Weights of a small mixture-of-experts language model, trained from scratch on English Wikipedia: 808M tokens.
Below are experts of layer 4 (counted from 0) of a mixture-of-experts language model. Rows are named router (the router's row for the expert), gate (a neuron's input weights, with its number), up (a neuron's input weights, with its number), down (a neuron's output weights, with its number) and show model dimensions 0-159. Each number is 128 + 32 x the weight over its row's rms, rounded and kept within 0 to 255. Numbers have three digits each.
Before each expert's rows: "comes before" lists some tokens at least twice as common just after its tokens as in all text. This comes from a sample of Wikipedia text that the model never trained on. Tokens count by the router's weight.

# expert 15
comes before: ",", " of", "'", " and", "s", " ("
router:124182094129103112077106114125122169177104076154143076130192144200160107139106075162125066141124093141095080123153120163115154114166148156107141107108154099125221156144119120085125156148168131139140094137174167156117102133115098155116061127082083097100190161123169173142158127163153103108064100164143116192140135112120129153096136183144154183111151078141091166143130133193194138071135121160100135119148092136113151226103143138159133141129140092096099081124102090082130134115110140
gate0:173160118157153122077133185070144184145128107108131043119121077111136128144079130145172174178138142135097102100113149131144169025111161154120144158159100118171095167174157147097161120157110152114146209104176154160131124114118122148071128141150099118178141155126153190199105168096146082128137135137104107172141127140169088130144184108083094083077126153101075161122091113178123127127108117153085116093163137096132111102080105104113094083085177095166106123122160113084147101076110140
up0:136153097095113130155096123156088094118149114109110077226154139119221183111144076079089077059093103177103086129134145093135199094153096111131094096107110090150167141128046157119104145105135126174118141099093112114130109144090108170176095127132136141091093164132111097148092151120157120111152087176101164140146093114055110171154067129110131111083153095102091081107113134154113091090105121156084126088145121081135159174097124131150105139119110057104100205132133152106133112102116137
down0:221107156091180146106125136123145087115118145133105130146135132165111098127144122141090081154116218095061170144148147157116113190166138139122137110136101125110158070174165131135119090107146094144099075169062143082092105124128149112150139169155063148147150134111155132100091144156126091122104114138119088109193114121076169164123031120097157123187091100112151073163144104169056111175147123131125128120097100167171183068106091094109120135148155090183171129154147107158094095136122129

# expert 13
comes before: " ", " States", " R", " B", " C", " D"
router:115195162151133139114150090090126099158169046217168117139199124117219106110155106136176056152117102110193168136120117130145135147188075102155078083106133090127134093156147101094088153136139138138144078132184146074082108131134131143152137146130132079092160182117168153125143123171190097135064128127126095180149101109124113143120116166142168175123119123104127102118147147139148155126117111129072150107109096087140121181079172113126153165100141146118065083092172113093093111102106127
gate0:141094117134097161150185160140131108127174120149155170156086120122160125090104174139109095120128148142156134138084085133126187096118121099135099107110147217125179145135077131168114160171156108115122113080199125177119098150130122164093105122174067056162116144104115082092115078143096183115148097085135099056154117158140150175140117103104141142140141108095149079138158110045097113177122105160121148115152094112153078189098116134165097146206088104087155140091166115139121159047117161
up0:086101192129144163109095141098114100125137179105045146153170129186060128147185102132139115207153119072105161126103103099096089156106105120145151118183167107147126175122210150132086133150104153116140142095145147063083140165083143155120153131078154137136103057102133138127084123176101134141092195123146049121112117068164116133135118083144125130100141152118180081071134069067164080123122136151108130134082133147110118106120155120081118097133127126132080086099115108132147159178170142
down0:141187154051160127192110091114099196093109137136140130087137158060110106105088143142118158143168115073115209142134140166133110181156130147118142054182159108135159173166100143197154102093124114097131146175150157089138122119104104112100113182106065170161127079177164157142153123116138160142151143059121074108128126159119165139097175133167121091129168170148118124052198174159100133124107123141146107101072119118099144077179145153135142174143162122136122132089136110090136087156121115

# expert 14
comes before: "ed", "ing", ",", " in", " of", "."
router:119155092145143127097166139126125086130072100162127049169161145166176149162113061150154105128076117106129089110108062148134148100183147138072106105119134145090144128112152095056093178165241178139184117134118099155134112093194147169100073130095082122116153164173162144105125141157129135164097102164163097170167111128169147131103113135112139140107128091137120141124120138187127121120163117173135151100157071163107161225137157173182098117092124141168121108142135120124110122138182158
gate0:163089140143069146134174101126176117136162137124091082146109109130113109158141146165145115184190095172173102121128064069108145104096146160150096046091137159095159133110097133132154172127093154167149136099120129155133135168149106144111173080125057159120136190156109154140162182093103139155142063143125084119158147128082168078080124135123110183107108088103131137073105152118191077142093081122092152108123120190074171136092128119123140135115121110134165080216080173163135154102124148
up0:185073166121104157132118086149119091064121156129164159193113123134159121143128173160147191095128054085106135101108129109124119140131138159124156102142151127204111099217120161121082076094135103080092160126090169102177105090099076099129088154137110074116165128121092095143071082155135150145114100170137127156078124171127068117190164147130154139147126111095132136159129139152116193146132178166134084096094117175095089101063103121094062175148125126161133108170137141134147150105172106
down0:175142118146141178159154066167095104151130073136111145154106142151115176192107132078171114113095107129133143103151123133133100138102122121071118171163147130176105192161100102097159125125114063159166134097162087105067091141110109157116114097187150110141106170170070106156126104199125092124159098186163061143162126154141160129162149143108134178108206098133120091120137138134109157141123154093128076092091116147091094091147141131148147112103060097128142176163111099126198152224160119

# expert 12
comes before: "ing", "ed", ",", " of", " to", " in"
router:136159087136102124110158136105127085119082102146089062170161142171167181184104069143149116117106126094143099139119087160133161107186153135078113113124149145074159122144159077068095155169222183142161114164115108152142100100180138152082093127112137094119163163141171141133118147157138093169079101142147082180171131086151126133108121130125147132102153105141113141128130150200136122103185117174090172122124096171095164226134137171194093134078127150146128083126142101105087148160174139
gate0:149110098073123177118099148095130064208134138124154108140123158186171174185075081147080152122147176124161123128126124118116133072069159117091127104144092123111141137177113108110126088177160125137189160173133092131095133096103172103131113128124103103124137145127076111145116076169138105150079095119134146200116131140186078155118115116198098108129145156106153097079113146165126123118089126131106136117118121151077132178168059147173130065096132133179181182122134158139150168105208189
up0:088186136159142097141103085149168117136103146145153143137174146061181109122128140146146140138148089095131100127120126133129118203133135141114108144143111145097094124120180188131130154109180098121155115163097127146082135113149163142086096105110139140135114103105138179143189127106120138081140155187144103020200172122152126190114176131134154035097082158125065160118147153132114136079142105131099138127158076119161124114106109096169092080131246158094140124105103142110175083120092155
down0:179159149132177128142148126078148148068063123120142157134161109105083072166158182164140130088120137100111111170132129151099142163154117129187142195111108147085190119122145107127096138185155141105080114120122181137116168171096214155126094115136186120166121120092116130065075207172159115148081141148176131141106136121145132134086112145155112230129079161116143092129130156188129126098108130112132139154073084146175144193113170124105172188124094113147137096165146141130121117094113129